From a checkpoint of a small mixture-of-experts model trained on Wikipedia.
Size: width 192, vocabulary 10510, 31.9M parameters.
Below are experts of layer 6 (counted from 0) of a mixture-of-experts language model. Rows are named router (the router's row for the expert) and show model dimensions 96-143. Each number is 128 + 32 x the weight over its row's rms, rounded and kept within 0 to 255. Numbers have three digits each.
After each expert's rows: "gets" lists some tokens that make up at least twice as much of what it gets as of all text. This comes from a sample of Wikipedia text that the model never trained on. Tokens count by the router's weight.

# expert 94
router:103065149120125093125189193135167146089093152127178104072156149136171138191126176089100100166093153179094133076071115144151149147155078128136092
gets: " |", "|", "==See", " 1", " MF", " a"

# expert 5
router:078087160116115136142110113125084126156158112135164116174064092132074092125110126115150146122098091116079107099146078169122128071123131171077087
gets: "\n", ".", "s.", "\"", ")", ")."

# expert 71
router:160147102145171138121094130194085089085126110128165105116125081081164107109107180139107166153113068136100143169080065075152145135115119100152121
gets: " 8", " 0", " 6", "°", " 9", " 7"

# expert 30
router:166141084151162089179092127120150132127097124078097153075117108067156146116126097089121096101164180119102109137098141151128143124159137118147128
gets: " |", "|", "-", " and", " the", " in"

# expert 124
router:090075135101110099134125084132108139075152130134182105186093129167143096108153090113132087126177145108161146080124175161155106150116128171054075
gets: "ed", "ing", "ated", " is", " used", " made"

# expert 79
router:136127087088118120063125166156115082102145151132159158106124167113147081061211156132162167202129089100150125124115078101178143097102164102169181
gets: "s", "\"", "k", "er", "1", "ar"

# expert 90
router:165110087131147117093120186092122137111105055140167171093079118079162086143138074150104155174149146168167172112083194169157135180080148111136119
gets: " 3", " 4", " 2", " 6", "5", "4"

# expert 75
router:124069108143149082148058107180103144150120123161124088093198174158092077103118154161144099136131055125155114094172094082124094127084172153094154
gets: "o", "u", "e", "i", "a", "ine"

# expert 80
router:159132132131153087137094154076178115123105176127186119126114132077147117105132137107097150174158132185119123075075146134189158188108116130092101
gets: "|", " ", " member", " he", " 18", " Win"

# expert 88
router:076138093137152075117091186129122085099142121106185072124169146145084122119143122112130165145101068107080192199057081106122144103120114086203135
gets: " |", ")", ";", "\"", "S", " ="

# expert 117
router:128104115076127104115162127097130090130174131156118109092141134127108097195169182120167136134082208108096159109086175168139166153137148071114151
gets: " a", "'s", " The", " film", " album", " his"

# expert 104
router:163069153178097182144153079088057160138110110187101094103130171111120087129093170042117071109174106092103116162100209158138168183104138124126120
gets: " ", "-", "=", "/", " (", " \""

# expert 58
router:183150128119152108153098065093150114110115128143196096077082157102111161138102088123107157100097160144130111089093197154132125125109152176113163
gets: "-", " the", " his", " The", "ian", " this"

# expert 85
router:137101150163157155140088100139114107148085136115156084113139106102131086092089087151098136173069064130098109124186113092124161073133134173141144
gets: "-", "\n", " -", " |", ":", " –"

# expert 39
router:103085093085122133150121149068091085092102169090142129127159162138142115173164170062111086140151168159128109119075152170107139183141167165078122
gets: " in", " at", " of", " on", " for", " to"

# expert 6
router:105092112149133062149127128148154135125135085087084120124106120142127134120107139170134117166094056128169103146111086170111146156167109142161158
gets: " |", ";", ":", ".", ");", " –"

# expert 28
router:133086175130086179112079081127125080124168101075134093158161136117159107156143098175064112108136114181154162067114082105118122137114186137157155
gets: " |", " he", " her", " the", " at", " she"

# expert 111
router:106140139115103140113130165107092103097146090141180158089163161163098109135126101095095093158130183122129167103169083075104105093189144124112150
gets: " of", "o", "-", "al", "a", "ra"

# expert 114
router:105152090096102120142167186090081129126093140101144079131100130123096141111192155111100155086164154085081132139083070112138152132185120170105143
gets: "|", ":", " in", " of", " /", " at"

# expert 31
router:121133152104162091158198151116158110100059093176177110132134089129085132125139072118175089125094112109110145148149111186066099155122141107102131
gets: "ed", "able", "ly", "ing", "ated", "e"

# expert 3
router:125151173136121110133076122192120152155158195201119120124170108060152090134141118177124097098090064160130111119187093093136127132122121129084177
gets: "p", " P", "P", "k", "en", "op"

# expert 125
router:070108129154168122138166182154129153107131074061118081068139130101140089143146075085114119130136119133171139105129122135134133151134132138133101
gets: " |", " 0", ":", "|", ";", " -"

# expert 34
router:133169108093093186113103100104064150131150102150160137110158159153091178120130167201112104099191158066162113156124162179112095105100164145110116
gets: "c", "p", "u", "end", "ub", "pl"

# expert 10
router:117099146097130068071159142173150108131155141170144117108148168126135079139162139147109181121127098180163160152159098100109163125131099093093139
gets: "al", "an", "as", "on", "is", "a"

# expert 93
router:182163104176174172111104098130115106129132144121079138106143122108068142156181197132092166094078113148110101094144113105146130121206164169151152
gets: "-", "i", "d", "g", " G", "ad"

# expert 69
router:104097179102109119115147160171172110118070079176119150115104192132122108163146061114118117137121155142099152170130131130131116158132108118125129
gets: "'s", " a", " his", " an", " its", " one"

# expert 100
router:090177131119109073136173173120103132129091173183111141127087159115142110099183162174135132138159151175101142130114128114124193175117167154146106
gets: " in", " 0", "0", "5", ".0", " record"

# expert 118
router:112164102071087158115085085101176099105156131111115164100077138109058163156122125126115108165134106096108154199152113143125112113135191117151156
gets: "ad", "an", "|", "s", "k", "."

# expert 116
router:063097157121110084088093085164175100121126055092164111072134125134134120134110093150088178111129117167143123173112141146085161175130181127116153
gets: ",", "s,", "),", ")", "e,", "er,"

# expert 33
router:114131146125124081109134087105171128086137122202073095086093137136154082207138118095144164148100128170134149170149095127176098116110151132117129
gets: "ic", "at", "al", "ian", "i", "ate"

# expert 62
router:161163158137140152091142148136141094105124128119085116147137127110135146174160134121123082112067130160136213089150063148092066138099135081171127
gets: "on", "c", "′", " =", "b", " /"

# expert 22
router:073119050146103153124142163064159127128116092158084120147215160120136068121128137098128137168143111123064124064118171150115169153118090101160129
gets: " T", " S", " f", " s", " C", " H"

# expert 112
router:094115104101168135159104176108129099100107181087114148140183128068117136133148107144131170150101117172117106062084122141129103180194085111137125
gets: "\n", "|", "-", " who", " 6", " 2"

# expert 16
router:131088151141091140127151122121155132095191150167158191177084101156094119162140129150175092122149132148186135124142143069140119112067155082155142
gets: "s", "es", "y", "ings", "ers", "ies"

# expert 120
router:075106117191081079101132180147135127130119151155124144100116067120127173120097141131099159166104137095128136145129064143137124166177091131112070
gets: "\n", " |", ".", "==", "s.", "==="

# expert 91
router:132158129115174156115150134158134100108139090116144118106078157147139168116173117116107137156139247160155116160093183164087126138158084091090139
gets: " the", " a", " of", " The", " an", " his"

# expert 84
router:149107180105112063120118136099109128069130121155169097085145129159117160166101153206144118130068048109198098162160113088130140168114138103126167
gets: "us", "a", "s", "ton", "is", "y"

# expert 78
router:103114127130109098120185150127153114075122094126109201078148146061147091089121098168116100113139092078101125177077080152087152123174107099183092
gets: " |", " ", ";", ".", " 0;", ".6"

# expert 2
router:189066071127161074112156134101155168145126092101089157154157084117182131118162086179163134123117104127149138116144103106153105194152077111164173
gets: " |", ";", " —;", " Votes", " film", " show"

# expert 73
router:078083158082158121141151140072105112098082184124115070111170140104112119069129093055121207149055104090094123145109154171139191155149105119126138
gets: "\n", "-", " c", ".1", ".3", ".0"

# expert 105
router:179154157123117124111151164137157218135093106198113120178098132141102132104126155173083088094117068152150145150176113186079134161121144156116152
gets: "m", "z", "om", "ol", "on", "–7"

# expert 96
router:109091112110163108163100131145091121143193151067120082146125099165144115162185108156109151157127102143137159158134100120111120131163100164167156
gets: ",", " is", " was", " a", " which", " and"

# expert 97
router:140066121110092093091113180164188096123111157058136099079115173108166088110102094135127160129116133124137115192127056153078173127180133166083146
gets: ",", " and", "|", "s,", "a,", "e,"

# expert 19
router:184110118089093135117100109167176142102136110157120149124121129166131098103138120126152122192157056142131120198168110150035082109061156149096139
gets: "t", "ch", "ut", "et", "f", "y"

# expert 53
router:084148157132122078139094119147112108139125063156195192110132148143108072187126194082118120167069175125153178144111116113099167111165150142100093
gets: " to", "ing", " and", " a", " on", "ore"

# expert 89
router:068129115117114162097163135083132138167139159115193105166119075127082167137127058073083158182100126136115168084161118163107115066094139097099098
gets: "\n", "==", " ", "-", "===", " =="

# expert 61
router:117150146131124151075078156128133085108162143120070209158119156175091118109150102164129093140053096106129160112158144146117102120074151193062175
gets: "h", "d", " he", "w", " H", " Sh"

# expert 59
router:109122123133107180167088131097124080118117100075119072090120109129095082090077107078157144074087151070130116128070178150147159142136189105112171
gets: "-", "|", "=", " as", " -", " \""

# expert 68
router:103137150125162184126109152156120142142153144179172144092149135164134142117135139179086145106133094118120130113098139107087117106079136120168098
gets: "k", " M", " V", "av", "ak", "ik"

# expert 82
router:109056124104145096130089087108128147127145101069074089155112158083201091119125069122138154139128151062132125144063128145099152177162122088164133
gets: " |", "|", " Nominated", " film", " 9", ";"

# expert 87
router:066111122188189125170142060092133122096130122071108086168105102121111109097100148155108150130172124075183130179164120128074160117171162153094161
gets: ",", " and", ";", "s,", ":", "."

# expert 109
router:148166137126153153157078090068104099117150111128137056094116122139103151167126105098095179133132131105118151111080165138089169080165171159175144
gets: "-", " the", " The", " S", "The", " an"

# expert 122
router:098139059099122103099092161154149142101154121081154171130096108186163108124155110152137109139198119087098115108170136123149091152069123184073116
gets: "ing", "ed", " for", "es", "ut", " out"

# expert 46
router:104125082112140113120141146166118169128121124200133099128097102126070135079174128096136141110112111135182117145186090112135115115129141114071109
gets: "\"", "in", "ion", "on", "en", "er"

# expert 37
router:147118128140111075150091172127126093117099115093113145100150120169135139113144174158115149164079057076086098133108080107107142195150102047174133
gets: " |", ".", " ", "s.", "es.", "o."

# expert 86
router:162204092117101204084100158144092149139163074147103147167103131172097183108152152160102118112178149122122127122124124092129127063135145179120131
gets: "c", "g", "in", "ic", "u", "i"

# expert 21
router:082054119157118185155116146134091134100069114076154067120190142126085127100113129115109123076093116130150106109137139106128171138108141128077124
gets: " of", " to", " by", " in", " for", " with"

# expert 49
router:155161089111118101122111118094174096096137082143117062078185169107099108123107103120102168135125079202114128107157148147093170127142175077144112
gets: " the", " The", " G", "The", " A", " Mar"

# expert 101
router:103083080103186150077147167097124110093132117091123166124107156126109138152124109075121146188158154145106140083098117115121193198188095065103102
gets: " ", "|", " In", " W", "===", "In"

# expert 50
router:137048095114086066154140124093079146132176139109190061099153123167127144182105146099087130080102136119113083132092184165063162134169082122100152
gets: " the", " a", " The", "The", " his", " their"

# expert 54
router:111181149093138093102133140148086134064136116131139121080153163121113134191089176153122149114125101168081174126175161110152104150146158094118129
gets: " S", " L", " P", " B", " J", " Z"

# expert 0
router:126099101093153094157113114159121162107110120105085146068123142125129099105102148104152169120141094168110141179129110188158160198126052114171135
gets: " |", " years", " is", "==", "os", " was"

# expert 98
router:118129108081174111140153131072119082140106130142162063114161171130146135135093140112108106162129123189131146074125146117142156122148100149160171
gets: " in", " |", " United", " Army", " States", " civil"

# expert 77
router:107147128110128096132141136141124095090160195183107091150148131190123152130143163099157135122103133141147087102042166146147111155168118133107093
gets: " a", " its", "'s", " his", " their", " her"

# expert 63
router:094065089132114115166096180120108129132177109091129049114171160180117088102144120109165125170101160130121087120114090158104115224110105083129092
gets: " by", " as", " that", " a", " of", " which"

# expert 47
router:107113158093107122175133102164103111132102128134154098101135147149137106071139074076111121139146120096166152136157136141151060121133116149103166
gets: " of", "ing", "ed", "\"", "ate", "ation"

# expert 17
router:171135083082165092155123103102131135158122097091154099115186193166112060099174117082085092176094135169096132114094127137095238103071164147150125
gets: " of", ":", " de", "ro", "che", " is"

# expert 38
router:077160136122108079179195107117096179158083153105096085109092160128129132088108116086153148150090158140102158123088146198148157140155144125152082
gets: " |", "00", "8", "6", "7", "4"

# expert 29
router:091091159121131127105125173146148110125140125070110138090183120088091150067114097138088163094133126117113167209138117142108115137178105156056173
gets: " and", ",", " to", " or", " by", " was"

# expert 74
router:092066157160150131120082182148118108107172108141154136126074076088090150182124112099103168149119155125065123158123104170113186103151105137052135
gets: "\n", " and", " I", " but", " or", " &"

# expert 18
router:110104080126133129187096105161085117098138147154137146119129127163137137105153119137166135120152072125162097157108147164127073147108121190102134
gets: " by", " of", " with", " in", " for", " on"

# expert 60
router:079122148095095095100180144148066139162158161115200080106169097141111130142104189130169164082095121133145141155111161208095120164143095139107152
gets: " the", " a", " are", " of", " The", " for"

# expert 108
router:114179158141143155143132140138117114185054086195111139144113190091145118111181182175105111146158127175094090127140111110100203114139164130176144
gets: " f", "f", " F", "am", "up", "em"

# expert 41
router:141062089102161128167088098086150114156081174099081124109151156110119097139135144170115071146168136176152096101122083113156096152143122160099172
gets: " of", " on", " to", " for", " and", " was"

# expert 76
router:200175121091089129099106162165099127156088117131077176110138120140166125103135083108071152083160145135124148073132153077160103116088114102126092
gets: "l", "ar", "ul", "ir", "ur", "il"

# expert 64
router:100061116140092129076106125127141102135157121105140132123100139161142140119133125172145138144116171139149108119104100164146160196115143117090128
gets: "\n", " that", " said", " called", " who", " announced"

# expert 113
router:174090072164162173108174132121094130078095071095066186084083128124158101158091093111140080143183135154104199134091153079146133117123124131165140
gets: " |", " /", " p", "pt", " 0", "°"

# expert 92
router:136156196110121119115161123141179137132083180119110172176143103096113141064167124150141104066139127166173122130153172143143089147098106088117148
gets: "l", "b", "son", "ie", "ag", "ib"